config.yaml
n_experts: 32
moe_layers: [0, 1, 2, 3, 4, 5, 6, 7]
balance_loss: 0.00103
scale_expert_input: true
parallel_block: false
init_std_qkv: 0.0407
learning_rate: 0.00382
train_tokens: 284600000
Below are experts of layer 2 (counted from 0) of a mixture-of-experts language model. Rows are named router (the router's row for the expert), down (a neuron's output weights, with its number) and show model dimensions 0-191. Each number is 500 + 25 x the weight over its row's rms, rounded and kept within 0 to 999. Numbers have three digits each.
Before each expert's rows: a language model's description of what the expert responds to. This comes from a sample of Wikipedia text that the model never trained on.

# expert 4
What it handles: Clause-linking words, pronouns. Conjunctions, relative pronouns and subject pronouns opening a clause after a comma or noun, such as and, which, that, he, it.
router:509486511496454508489521493474507513477507514521517509458511485520481454518474530538531500571462488468509505532504491514515524526436529476481496497483469533518500493482478498498490504477514492507520476476526466509515517482518480513510507506488547464502506494500493505483516501451481443482452500466509508508525438528491489492557529487554517503560479509500519487550507512509515488470498522546480533448465508522478526493510482549560489506493510505519507447556502497509516515473499503485461472535479496527506502498522487486543518516471526500516502510518469458453496498480471462498
down0:501491517480500540518523500473539517528525465503516466445471525500529462484482488538513504488452485494492519490501480546461518480454509477496553473495441517486524525515510509499554470456447526536516516522516465566495564442482544494524515465488532506519517454549520482471519511496517485454477469462524499497505511510507508437501491477486520507495508495496518517454493505496541497487520509531482520500482494467506519470506506513527489503447501494489511449489502479523462507499529524506477483525523504514524526511503505454471489477514521485478501506508503525516512522505522515484
down1:520524509499508504466512517472549514526519508483479499479504484469492455492471496539486489530519508541512495499532522485518497494512495500491491493491531525480511549523516530461503491506503485533477457518486542488521502456502542455487543479480510450504536486497503543518517449492519489527463521500486519505516509500523495495524504542491471534495506497489519528514513465491495496467476476459513498474479472466509487551487466541533536498501521499473506493469540526489554499485490570505490511488474506461504503520443506493450508548493503494502510493524510479487388471523502520486

# expert 2
What it handles: Music release vocabulary. Music words in album and song articles and liner-note credits, such as album, song, band, lead or backing vocals.
router:495456459482462508504521515502499543490457466484544520505515464457505483488542512468516484492422456537530461462541510489493519439499510519486480505493483512532490488477456535473486494513529506524504490513527496525522516480468534490478495505451505506505493490495510518489503481503471498524436474515544447498473516471550508489526539517520522512488516510446512512520454501488485514512488531486511514539480521461461512516516481499497483500480480489534515488521521485496497495485511517518468522532500460506498519516556522479527491502504455540504455491500510514468542492489507545458
down2:528527527442483465511463558459549511475492518558512479544480509498539475494483480527485525508493531519497512488480501448491509507507535498506489556495494450502513501492512466457515507509498480490533503450525498500531506523491504473504498476545473489509477529494494527529528514478523486512474482536488473509517514508503510472508504531513522516540504457459478478521464489477503453509449488523545531496517507518462468495483469492464471521473464542511502514497510492466534428530492458522518495498479498492523487498501493464508533454530513490503501510466491470487493464488471485545
down3:514467490476487538466480498484441534520521502465521495495493455483432481469514509497509509503492514506490519517487544511540481525514471521479489527526500503480483519504511502469492499520473490500469526497483500513479514470530455489455511509473527527520514508486518506493464518524504510462475545481475469513487505509535532518534530472445519522466516562526522465487489475540492463491493533425464515514481522485513484493477535477507510487485504443516491483510466507463496533481566461515498496522495485510463514453522511507488497481537511512489456474481457520523512525468542515503

# expert 27
What it handles: Compass words and U.S. period. The period in U.S. and decimals, compass words like North, South, West, plus New, State, million in place names.
router:500506459482523439475484519529505506479495500441560547505519466502486472535521467514491542548469511497481531488504518469526503485446458481513502479511459544506500463495515523487510550512464474540517495500514536527471493492503493523483491459479496482447480493476483434511507547477500506495518501486468540465507491480508474523491460506532439536466532546482491521486452496524508496559507505495509525521510529499488485508496499485483518473495493498509491473512518521469507510478539490511475495493533520474524500456491513471491512495452477497473533501479492469503471510496507546490
down4:491503482488511470507505503551507496477517494517476531505500475502484438501475452493498470465507469504542482488530499419474514502464489496485501530484492472481486494485476464518541492539516516475534525524522504500497512508464505507520527513479533499546532534539491471502545474549525532505473470507457471525479520530492531492484470444494538490540500512494503486488508494530521505485498492514481526507528471514525509499480438520537529489510517499479500524492496499519472542494505494508476449535440539460494513471510494447492473444509489513473539499507475475540501508527490472522
down5:534496507553513521505499493479494474455485531472512524482485485509480477485483493502451483524457503553507484494495482548544519472480476504544503526472519494526529479507487501475493440498542503463490507501487530517503461546494497523509487461455493502459495536509488480506511462490537513499520548505548477503529492518527517481556501519495503533494471453553482529484469447500513537477516506473471515525485512498493521488480472488491561524515515520508471497525486519473462482492511493504479528470569558494497473510503516523551527512509475526482473511505488481502479497504455498485

# expert 12
What it handles: Narrative verbs and prepositions. Past-tense event verbs and time prepositions in career narratives after was or he, such as finished, won, released, during, after, in.
router:498465529555514497498499478498531552506515488484548536475557482538523440496479506476529505498495496511499496497502486477525504490469510506512529445514439507500508508511528518472500520465531475488476461504503471458481536522521519479478545506514544498524519511522473464503518506460537505500494494509455494470497500501499514521532494473499495512502551468475526489527488524507485465483500511550458534451471482536474512513496480523538486490484469516526518440547502513501536515447544502529507519512504487498498513462522489462512499530476497517452500504466482498481463504451494485478
down2:504473514492503513530474527459551469547505509493503457505493550503554486486454564463493481507495535520504510535468519516522490502530448506515496484509491496483518498534492525507494561506466494483523501493500532474511518461502514501522482510498520503534504549534480508475459487492486527485520493461534529500509512517513470503460483471485507515489562483519528471497484569496486497505515494451486483483500451572547491527483482485503477476529481498508524500522499517507516481469462480514502559487504481543527528515477505478516473462522462527503499515515508511509536517492457509478
down3:524529512507504488484524529491525480467513525446523492488535505509500484510500500454472520537508478557517473478461470453524531556510488490456543509525490492446484496475539478456478474504531487524525511535496499470503482490462492475479459509474500456481511518492505475559515516490481471515501494545543478537514501462509496541481483545508544503512548490539447504466515515485510509504456518496529488514520486519494538533487522474484471469476480489492500524514495471521512488482522429503512512510525503457519510511508468493487474492513511474493535476527491526532474521513467520500

# expert 14
What it handles: Infobox colons, separators. Colons, dashes and slashes after infobox field names or year ranges, such as Genre:, Order:, 2012–:, and born/died.
router:530482511525506501465475489483483570496499482510552509503498479559511478470506487481498508549500487494515501538510458486511481477513475502537464502503520497509511476481511523521453507519510507536501537522542515482525477452538467466530458481515483478474493491508569494544524499516533465429531517500510475481518475489506505488542505454530530528509508500493515526494495476510500490529492520537503522474492502475465538506565515504504505508493448471547529539549515505490520493506486495535499489484545534499482494512527453521481516506492498501530472481451492491488489470488496538477
down3:509483504504468490523549498499478532502491468487527534437511481471471539494519506546545485509519505478472513536508446441471545478473533526534490504489501482533515508491491475463511484491508513481527482481535496539515512493572503536536512501490466516529484495493495484480525504479501527507478480531517513495553528447499484497494495520476498508510514495543520477478538470546490497512486506501512488519513536499515525504470501535493443495551506506482497483488507526489499489505573509486524502461480492485496474529538474494539550513528468558473501481506493507459539496467503516516
down4:488459480494460504487514493510490442460515541491515486521510483497509478465561507524509492492458529525517472528481505525510515537522515512457491481534489510508461448465476465534483502499471484483508489509520497459506537529478466504520510502480472541501519476516536504498550492497503451515525435524524509525499514518526535529522528500460484506533477511479493490547509512532461508500546492460481501464476532505514478510464506510485525493507492451503451483488464509516499491512481490527514451520503526423515485511469522517501507521508551513470484514520491500533459485520493509534

# expert 30
What it handles: Single capital letters. Single capital letters inside abbreviations, initials and Roman numerals, such as S in U.S., V in CVW, M. Jackson.
router:498521476480461475529514495539490492522504502494499512496484453542499470491497478458524483495469524531536499522502427483506503502480513465544421511491496479497496525464499511476473514484504507516483482475497540509454446535505513528506530463460494459463515501518537454491491492500507469526520491475468496521509496532463515501493495526500505525509507513480538435540483480564510462450493490486522540488459501497479503526517471533476509509531527503493502506498498498477509441442495508471436470468501494495480496512464495470481517476514523480504518490490479496523522474494500515529
down20:540533492504488520484508526517503489513488520521478509509486498527484474498483533476517504520556474525468490511464523488512474521505524490468506506483474468444491447505513477486519461485489553528481492495479459556513522500533490540488539537461481491552496484487505529517498519495490465546523545488448487506501477523554534518512517525522521499506505461509516498509556461494499487509507524502504529510494538532491486497511498513498499468516513517545518456419508470489524518483500495456519517482484525506518543539512540492496511461523480519469474521486448513510491463550508511499
down21:501515497514518504492512488518490488529492510480474503513516526462523520503501500504490458513512513494515510501511505490485506525508480506496493487530521467449519498521507470496494454452510496501475504515469549485513503525512515539491504479468496491511523549487545498517481546491447504466513488527546465476537468519469519466499482508478512460496482511511570521485508437451473482471471459522546506523463539512496467536486501496493511537538507471483525489479510469510486589507552486483532459491504493462492502519558489503503458515518496494507511541494541492501558497515516467516

# expert 6
What it handles: Kinship, roles, open parentheses. Opening parentheses before dates or ages, plus person-role and kinship nouns such as member, president, son, father, grandson, often in biographies.
router:495502542520545492484514464538481498497481498463519558513524476501498523449505461503479495543513519523484467450478474477495506482507503501513476500504494534533481439479509499472501518472515496538463460453531558474471496500529470526495541524474510505457492509545536509530516500557489546514456485505485497493460519517440490504488508510520492521501513515521515500488457488529485488480496551485479534510500511534487510508544501508513515527474500530494501460532510461502516480487515495504526474533542510482487470486542508512518531488499506535513477520448504433496507489488471495473
down2:508499503485531499547518499477575511493506475488469476492509479521532498506525492465466482501522509486485508519511494474507523462474517486454466468466513522552490497468500455522467494482528505539500492520519512512485519462518529492490482502525520506508509486506470471521486481496550502491507496559525565522515489540436488488478516490491526521479519489540466525461498448519518482533516525481470497499498485505450454498514469504475504502483510476498472510478528500487551529457505473516520477509537523467508486492532569474494524514523469501519556477512540491502504467513546516501
down3:482550522494491477517524474510446511500476462504515485492497504471489457526525497496518506473457506503512481458513476485495527451550502485494497495538508484491503518503539497476522494507506528499478515497488487525507535535458503539458490464472539514527499503503498475472427523536481504488496483504502516516504505549494482529476469461508555500500459510541511474484453500486486515505513476466511489475480482512533469544488494495525460495522530526501522466467486570529519514505529532513515489462550515499535474470467477524494529511542529494487464457490467442509533510489506480499

# expert 5
What it handles: Table header names. Capitalized first words of names and labels in tables, award and results lists, such as Best, Gold, Silver, Total.
router:477499512496502409514475477520465506517513471466481504511498514549518503465512495522511528462507498510494476509506487461493465542468532528514464515528504516501490493462475494482471500511546502523463450494512486489511496515485475467494485525488524514527508511499490466501520544442526511512446480524501501461466503477552542505504510516486519481479492545499534510471517457538506476506491506485544487531521522507505509520497504526489494463532522481493498527510495477525514482458526579479510478516540503460526532448489514458484528486505459500454484516500496504463509457476512478518
down1:499469520509516490466519524465495486509517513500549511500526499476535539491514492487541530542502490454475508491513502501497540490473469520498498484540532536502449528496501525527496492497541492439478520480453522456502440474486497463480499466558520501475513486484507526466500501464531537514520540498504500481481504526491489520510548523507498468476480500499479496482510516536546523457514442449519477506488529497490511478484532512495510556480531494500514496521465519451516517500474482513520488558486479538444498455496509537501515481490527522533499482534472479522507502514482473505
down2:524482496502526489521501464528518495505494513465440464526521513527498521504506476504512533486499507518490502500511472468497465496477517521483501494514512458469484501526489502512486509514519486534465511466554526490499525470479495532489441506496439481508520511507500530531504481543526473508520494443503488517519505492472514512475487483543515518482490543526519516508482467455463504535496560523549499469464492448503474462472510519517499518532542457492523472508498481465554491474508524517538540522482513501554521476530507511470501474465504491506586492494495544528519509498498524506

# expert 1
What it handles: Gendered nouns, short pieces. Words for people such as Men, Women, men, people, the pronoun I, and short pieces like O, ou, u inside names.
router:475515531510488487495540489514482482452482483490511515500536494521514491482464501496522547529495507535493533483527479494489510492519460547504493492500518446490510513527467452464483508442521517489480487473487465515487520546499485511503547482475508471468514522501552489521490535497474534505494496482482540488515472473516502468508540473498489518494519552523524486499544448568479489464502502491497506510523518499498510525532487501513493473534539548514496510533485478494482463467534505488470484510465508505486426480502473504529541526491523511480507543468467505489501474518486569463
down3:438516502537479544511510522466457499457548524491527481475501459461516537482496474534482483493454511539479504484505508518548456501469517485518484471463482502536475512491503528488494492516558489484514454475500525544456481477508518504516534499492505513515497543500517503502491498483529493518479504544537467535530460513468524481467449511498509482498473462493520544497536480489485509488501498493526511486488512499532522485530493534492490520470510534525488480468490522538544499493501473483489463500533507495558545492516476494556522472470482510520465526484528524483488502524496523454
down4:500487523460481499513517484555503479481507499483495530536534507522487529486462520526576538484509544475497512480492524519474497500519534511479500497450532495551495490528496481500496518503473500521508484517476530553500517537516534459476545498503484518513537524500458520526459457595474490515502486512449520507545481541500492484501479475479522474494498540480488495471481540526506547462513515504525486560488496482497491462489514519475521482520489508503495498482455497493496531495513506468489504542501512487478488495496487528500455487472504507496457501468505548522533503536520527492

# expert 16
What it handles: Commas after names. Commas, and, or, ampersands and closing brackets right after a person's name or title in lists, obituaries and references.
router:525485524536477479477494485494512502457526500469525550475491480537484507507499474508545491539446482517485508568507476480514536528516489528532511517484493534459439489481488508483494480496460468554463457474479486521531519491490506493504482460465485486515496565480478482467535534455500491463474525537474522481489500520508500490493491508515521505541510509477492481492485480514507490492502496507509535472505486467510548485510530505487486532466503479507524480516457481467522513494503496514434540495515497524507516458504496534483490558461461535478503478449502468498493523501536471504
down0:515488488488522485505477508498432450487536478492493464517456463497486487527504462494526454481518492550465510518488536562478477505505477511484470545501454495467500516462543521549512464514501558507500467498497532480478514498484474476521463531530515547529483499518526499519493502496486494458524450484510514521477512515526516486499510466529489503526519518515493544527475486527510479512488482484496473522507530532514493511500466522507572478520504476521511505476469497485483455517528547476487504542486490484477485503506502497593463497523508508508500479480509515499496543489494495513
down1:470512492511502478563510505473560485510471523490463506501492495503514507483480517487498521485522491515459438502486473514479489532514513539522523470504566525497501508525493468491505498504491478498482519514486482537517485462524503530498507532460510512492485500535521488459471486503531501506548501521510466501503494535470527562454526531534464495504534481515505487507480508527518538535475480513500478479491521454462487544509485516506489491517500493501473500518512441543515521503477465553531446498517544502534513520471512514544516493504437518460504512492463494540470465494503526463

# expert 9
What it handles: Quotes, digits, name starts. Opening quote marks, first digits of years like 1 in 1930s, and first syllables of names such as Al, Ar, Kar, El.
router:485504501554502480517517493511507510501500517489499531499530501468473492520522454501560500521556529469500518536515492494534496535507542548532463423488486485480484536472475519479484488494485483492502521493524490481489501473512477524492516483485471502483520528502473508523520497463459488479504536558496504499462538532576484470509532471521500528492534535489497458518484508533492538500507534510482509532543515501501467478480478543538503530465475507486495524516507512472539493493477520505508436491521525467482527473505500489526495499495477523448473523501472479462497470504489544521
down1:485472496500507524461478507500486496487489501475486488480536488495563449526528503516454517501483467491477527517485491473481513464484514498537529533494502497563472486479488498532531543506494470524505539494516539504473509512489495523515456464519515469494499523459477504492496500485474540451482521458487488521510510500454498472485508542479506511461480520457507492509504501489517496526503495488479503510501471477547510488468537520533472513534451455546467487436460483514489466461517496516501483498477498517513506549539499483478497526538537465554502526533513492457523492490543534513
down2:448472499494506530518453516467513463532506562502528489528475565487510509525465485557515499523504478506418554484514504530463510497484496501493534523504508513503480462508533543497484451512525514453505465506470486473493497478501492469476465488538528514481506532489483494493485513461498504569494537483490531517501478499505493454503463475519513520525522475500482523461503519571522497469501501475513519469473503534520478503495491499496503521485515461510471505521470521493488459503501517462522464512468524500467528535523508520531475501504512504485511547498510509509503476515514481458

# expert 11
What it handles: Year digits. Second or third digit of four-digit years in dates, such as the 0 in 2010 or the 9 in 1972.
router:521451516501530494498547562479521494500498507501526531494484489531468478491502514549517461498531485504517530464488504466515479489520543491510475482489493503516506523501482495482506520521513475514502536455504517472468511501470483452507526504469513485478462476535501543465536537484470538423465469500510486505482553518475497482527527484587471454528555562483522508489522508485529497519464519544517514493479519513497508553514477501514485544485506500481514513491499499496532485488495470536498535485488468516540521482515493509511522493460516485498468472496510484494515500517471478520
down1:498511507492595497511530509493517504478544502487493473512515538483496470500519528493487500499524494484542526470475518521504522506532481501495511514455522525553525464490511546496501456465507493503498538490520510489481503493530492522511532524487534497471522478560516519443463537523457457508480511483526513514460518511497536459482489524510511499528501496523470524468497520507507529520478482505510558508474510489460518494514470491469472486517543501498508466478489478479482524500568523492485472535552494506486540485515471507500490473479504513494512472524557539551495545477478479509
down2:499502494505515505485510563511494536485477533479503480544523472505464477493460501525470524474502522457471483498489499493504509562498472510483453496536516501489501494461484476482476456476488462499543507484454523495503506477541513493488483476568526478488518499525483504500498507564487469481504525499491550554495480508479471481457491547486501506516518454490480513466483479495528510508520519468494487522547507428493474490458484486510500468517548499477469531482484488487486521469488444501459466495521473475467517485539540499506533494478470517501499483515486486502476473507503484455

# expert 29
What it handles: Hyphens and word fragments. Hyphens inside compounds and codes, such as GT-R, Pan-American and ISBN parts, plus digits and non-Latin script fragments.
router:444491507529522520493482511489493473505511493513480518467524454536475474525476488486538528522480536474542486489562512481544496530503527446490428537510467512475522479497468507467517493502487527484502474509535463471486495551474510489447513493484472499482486518481540474466484517479502514463482502520510470481523529476524481494532486478528538538493469541463522497524473525503532445505487496480486474504486479556530511529504484499518486508476485532471505490491499508493543472489473450513491489482475446534516526513473473507507521480547478499487505489481498475461524489502504528525
down2:461475515526562523472531479504534516484522539473545444483488480536509479491502559490489495510514508517476491513477520507468456484505485491498490480554552498490502486517534490487522458538521513475456513493483505475512537483494468455480504496475478494469468527536487485491497509497526522535524488515505518541433474466486498487523488483546529463514472490461531492469461485506523481479471527483489500511515517480535518500516502488540445530465535528514507491494508499491524547538488533493531540518501487516527510498506556472487529480483521472511517460508497536505486482481518475493
down3:510526518507489506537461493478512499512462523509528524474527500479498488487511512481515487504495503558530530532485473507530495450480498521528543519494492497494503506510544504495455498534471530489482531529492487493475477510487469493520501569500522488525537508486511518518540514507465469491514483536536459460537507547487480493494523485478542533528509559526482533515484485497533487476519510492508497503496505486530480525530528498453473514530485449439483471460472487506496515454452488509464450498551522492503539531450491510490487489521461487488518517476515488512518462504483543531

# expert 25
What it handles: Word-piece endings and adjectives. Middle or final pieces of ordinary English words, such as def-or-estation, enc-ore, rep-el, plus adjectives like young, own, other.
router:470526488501489498490534498506514486443462478512551499500492517499470513518521529495505548472502526477535504518489502466542463523468499498510467464518518470498497457491460508491485502496500504488513445443507495457405442502506464524475523490480496486493485487547512500467508516535492528542490495493521537466455502485505462507531466490513516523515488468514529528528502497494490536497500497527515527503544495525512505481527476464578481530530521528532507481510521499501512473489535495513444516514478527483504493503527473494505541493455511503485485495458486464477490482479482490513
down3:474482530522485453491530455477511459445493499529488489502535516548507487491520495541482452497490511468533461501511516460494524508529486484467549477493498482510471487542549479481521492476512500514473517500519494468476493477529515515499530509480466473500496538502508530523482500493498544498456484525492488517483470461443501523514498487495506513481491546542474524557442518488484516515471507474469489475514522523516529498470489483504510504497531503531492540539491455509503501480527515478510448537494548489466520488479490453491519447456517493483505495440509501499531524497484526476
down4:493490499451521496500445498503484532465474475510460527477488529505484512522496498516531479532506489540500498531476529476511503529511520495502502518440509495456506477516496465469520508483480528503533511523509491509481491495468543538490506483486544536464522533531467472517520449502486532497493552506440507485472514519471545521459468508482510543514536500482501479504520451480431475499480497533498531504470488534530471514503508454506475516455500573514472477507477473497473507484498485481530524499516500503485514436488471525454507516487480515478513479495466499463494489526489479497

# expert 28
What it handles: Prepositions after nouns. Prepositions following a noun, mostly of, plus for, to, on, with, as in Conquest of Mexico, Round of 32.
router:498494488561458498474519491514533509467505486528514522477530519544473511482551504505532449510483535451547471499515485495561513459464469489479478490490495512499520499506509542514506514474530504527483516473473524511495495491502492496474499507483519462481477521523495501522551494524525512423489517535473520480479507475535500506526528463490507515497508508492527509508468514479541452502463515482464510457493527511454537470509458514496533465550483527495516507497447470493522512488513482486452515507486493457538539481512493510520538486479500474473491516471479525461482487472525472493
down0:546496501514506530536499521479474463501473466524537523501520499473501532441469524477505460494540507488490490484498514552479493543475464479470476475508537513527556498464482527508482534478533533451493499493513520478503518518489488478508483492512450510500522524488492468552496512544507499488527497462557523486485539533507528494482489524463512493505495534450490539517519518537516515471529473464528452506489530507531515521491498517490530513515484518505516499490509468501458532427483481502496505456512528559485481480459502511502489501505502520489496534512512539491514497509487503444
down1:473513524542537506531492536505491522496479512463507494506490504472511501536496452549479493547524498507508478504470491459528512508505507498492505491534474448482516527550509502492472484498526488516465501501489520498453533503494518526485548487462472499506543489457508432468509503521496542486468472501497516507474519459466467463500498472504492506549493485508499460569471499519479525475488429515486496521521537502535505494525484435481478456491520514555493502486477494494502492506499500530526479484452495465518495504516514495507540473479469472515495519515493535473448502499525485537

# expert 7
What it handles: Auxiliary and copular verbs. Forms of be and have right after a subject pronoun or there, such as was, is, were, has, plus as and not.
router:527469479524501504532534490465508544470493487502495519438550517508470487505477486503569486500515532483513492545500463479518536496463486512503509500480495483482495487480505507488465515442510493494495460484508490523474466547477552509489525496494552477547470499502508510518503541500513532493475503533467516507527496507507513469498498472540521515544487473496492468539459497489477513491489527531518515530472481518475475498536532492540521506480537522541510480575474525468496518485490515475454522482541514484504508485507474542501517546502505491478457525491486482500532529463480500453
down1:499461450531498471519469506514486520457502514504519518481517503509543502504470490558453512544501507509485488494527496458512489497501513478474503527478499448502495449489503469517532493487524496482507504523466574536540453535522495441525497514521464520551521481458485492502521540507495561458493505529492505501505514496484523488518536504483523502477533471492450507491475491486504500535494505454518494540494519489531454528492496469508502471509511436526503520507521471474485541551490492486496506496528545459464478477511520506465491513509474494553515502482495511487504519504510503537
down2:494518470514498511517464511497449530470519550496510497516554448470495464478490488507501499536514487510522550538510487398482468480465483519531508529472483529498521514483482513471511496548491472512503459532505485512483481515506515483493553495499489448519512513482535521496511512487468494501511536479534515461497480496522544493486530559501533482482485511453490482507472505475508486470483507465520524494515554500481506469501480507512451514511463484497505462481496509484497504488524535504464482542511493528504521506493523469502458529501513539501453504566476508489512470479531498503

# expert 13
What it handles: Country and place names. Names of countries, states, provinces and cities, often after a comma in addresses or locations, such as States, California, England, Germany.
router:518509560504499481508460537520470508468453507524499516503562473509509457527490514476493507507513542539491490506512498488485506480476486494503510504502476514552512494513494486446491522508527503533480450413526542499538501517488523498507489450531484464474435484530540449520507528454481472484486489485508541496537475497477525485490470493535512523469516486462525477570480518510478486511496523550492520513481529500484511491483517520503487462494493496523500503500510534461516467496512481522501514499496522502477502471508488502501502523463509493490511454507449460492498482498548493542
down2:538509468514483486503475522479498474491500520547503500518524515495533480518473500554489494505535502564506523489497485534466484545534497495462512502513499433482503524517543475460488499451503506516472498510516520511535507507481462517488533502502481480483506488508496531532471555516480501472515493513502499524484500469484537470483478495476499490482495511539511505498471522485484531421547468537506477512478546501519519499482509503476517560550436462496509537477505445493520496478483511529472462460509488542462514545515492472520512516481517497499478530509494487488518507518479547484
down3:493479508517509512503483486510502546489458496531480519489500495494540463507518551485502497491491534511536523547482500490509524516480484451509509533490490512476503501524462539476494451517550526496562495444509470461482513458531496430556488465507470483483467524517480471479530474471555446508497507489542531499494461522505498466505500493514497495498500482479478478548479486486470467518485522495456519505526487496539526478520481483540427457497514499490478541480517517489498465505511520522523530526502480531499523519460509474500480511516466507524504504484468524527497505527497498498

# expert 24
What it handles: Action verbs after to. Verb bases and inflected verb endings after to, not or who, such as make, take, reduce, stationed, carrying, participating.
router:492517529507517485508531482474509503481501431516470503480496475541470500474511510508497509503482489517508496519538475493528496503447542485524510424450504475489534484530495505422495550458518466477465463490528489498514541501513529496463541504473564481512483538532489514473526473495512498524480481506499522506486513470531499525548456515500545511515511472504528538499507483490503457496489518533472515482476502513482488512477528499525522515491484539531502484496506522485522487475551545508463521536490521460480524504503466500504513521510520488471524501486483486513502482437448499500
down3:512505505473497506497500506561461494514522550525485549486505505507472455504507481484497498527496451493501505516529503504535469495538474509454474491513512520494510496512484495513502503478527524524530531546492519482464483479523489549472485547540497532540503464517530506492534483525515507517494514487469438517482479518506478504481487437488528521484523523492495516469517535511503529443510458484484497485489476496500524492491448494500559495516514484504468479466526484541543512492545470451500549513495480542507509548507489472514511510450507520478447490547511481497512507544481504478
down4:488493443444498510472502522499552461461463477507471476544512547523500480508508505470537515526487505486516456503496505507542511523498462486504515513506522510485517478536480483485474468514528492550550522538486496528482502511503491493509516467467464446472471483519532481482490486490469502488490468454500504525467522510508513492511516525518510517526540452456520497472466498496520459546467506548537537510479496474472469539516523520516500495475486470514533515484482484485523443538526520472498506498507525513511482489489468485518479470488518484453472487480527513543492520534522542482

# expert 10
What it handles: Table column separators. Pipe characters separating cells in wiki tables, mostly after a blank or empty cell, in election results, filmographies and standings.
router:498465473528524498514487441517471554465489469527510509534493523545489480521548487482484499500480489502511503502479494485515503513515482498500493513495511477513496535497506496520497505525500491493467461503514473503514499505545499444500524538508484455488488519513496517538531589522499487463486487460465504484508463515541481497511483504557522508551478501497512512541492509504451469529521496503495493530496519494439458496510513527515513494541531495536488511553484461499494510505541498481536473541461477496525526475550515471536471466516484499501508484504468485486497486451515431484
down2:479528439531545549534513503523468504470513502496469465479505558504545457482519522513541550456509489509532481490489487549506477469524462500517464514468473514516484484462460510488530487520498473482506540527483505456509502504449521506454504484472486522497507510517476484481538488420500539479524468490480519501467484482502532522505518499501492498478485510511474472514503501518467527527516474498481482495508469481491556525539502506483511511516471450510508476501522438508560519549503492516497493508491508518519514504496481489476545496514483498487508522489500502461503459480461501497
down3:542493492495493519500534513508548469464496506523545528493506541536477483511476494538522536505530484519495488556524484507487484489514496500492516446478491467472487520488526492512470524505513500482506502491510468530455503469514465515570565494524451512510480470476552492463472441503515513501522477509478477561504486465496534508445486488469500473487515441497534547486447520499453516509494449484505499493467491454471517506496495499520530506458525506526497525531512511478477507525515503500514488509535515461486516479524498513537515499470528494465511492465515493523484502489487494494

# expert 17
What it handles: Inner number digits. Digits inside long numbers, decimals and ISBNs in statistics and tables, such as 154.2, 23,462,518, 4.73 sq mi.
router:440494500490473447507485536501503523493507515535499512502497523496481497471511529498494504484534496485529541488511477510492493469490545509486504504487489466511513499496516530492457510514525480495514526466497499507522478495445507451473551478499545473466469524486475483473502521475507491462509490474537500524513436513493526537508461519514572508511551509481539484501468488486477491486529497495501503453485534544491550539500503523524461485485517480500477516548485507478534430474499549521447522468494512476537486524490495484525514485476501490512512484523501463497472536512545473470
down4:448511523538497479538486504496529528493463478520472488524475475539465473498440477542488478482497469494476492488511505524495475487512493518564512525523544467487492500463478499524453534520522453544466460501519516525511523509462503512545487547492490526468509514524444483485486513513527520480529499500512516524441500456520532473502486523494520519472489488470461493499550485510555504518493491496481499481534533528501461494498468517502504510516471517512492503478457485507530497478553496489519507480546512504512463489455462525491462530469496482485485485543520494466502499488508485481
down5:487505525477509465480562496534438518519484479521496522498532519461493545500497511509505501532494503510518540489487451508528469498528495492469496514517519469466519482520479471510536512509496528480472504512503535483506530483494459544479496504528512519559524491523479523501510480475474427525525473499467480528485524450508501469512492512486487469528494522520559535523504490472522539473463520473522485485509514470492469489505503507522532482490540519482530419439519470479510524536491492506511517503509487479495472482471478486505476500492481485499564452496507477527515464499516475488

# expert 0
What it handles: Articles and word-middle pieces. Articles a, an, the and mid-word fragments after a prefix, such as mult-id-isciplinary, sc-ot-oma, fl-ot-ation; also adjectives like largest, ancient.
router:497488530515551530556484482524481478499452470478525494498543535477476493519519517489516525481473518477506515487530475490497520498490496488538484529510515525554444527450470530501478512462532498482510499550533466467396446523496476498497492504493489521536495519491526469469509547515498512512490483530501490499494527524497487486500512476478487533482519555496512529523538527492496521484508491485490514484504505530483474533562476503538469486529457503487530494498491533492521480468531462469504511492478503506494516514486475524493528502490456484495513471480493455509530511465474525511
down2:510504539491481499523520486449470516539479465518484525516506517500531500528472524474469509504510472485494487467499498469493514507504511532458495453471468485488548508532519503508536490506488515483496523495481529518479437505481509499477469490477471471530491509448466531510491551511477479477479523501523517455453495493463489527549452524471486499509468525511502480475527480456493474542511545490514519500513482471517518447488525510508530514518504511508493511500494483498505508522520519539463484522528493480438500498532476496426544501555488529459483460524513513514488536499502510453
down3:519524495522498515454499498501504480476538463476494496474516507509524524480477495507490479504535617510534523507488472513467497485537491490425498502471464466511532457523437499516508473483473496513524476524530513483519516497540544491473486486508542510500486535531513462495510496519506480525479494518464482536473458501458512527520477507472487495569493491487496468485495487495503502513484488518517510541456467525480483501508549518516522509488517485523498557494511468552501549525483494511533499487534525490501490506498501481492506477525489525446520487495522496507528523491484508539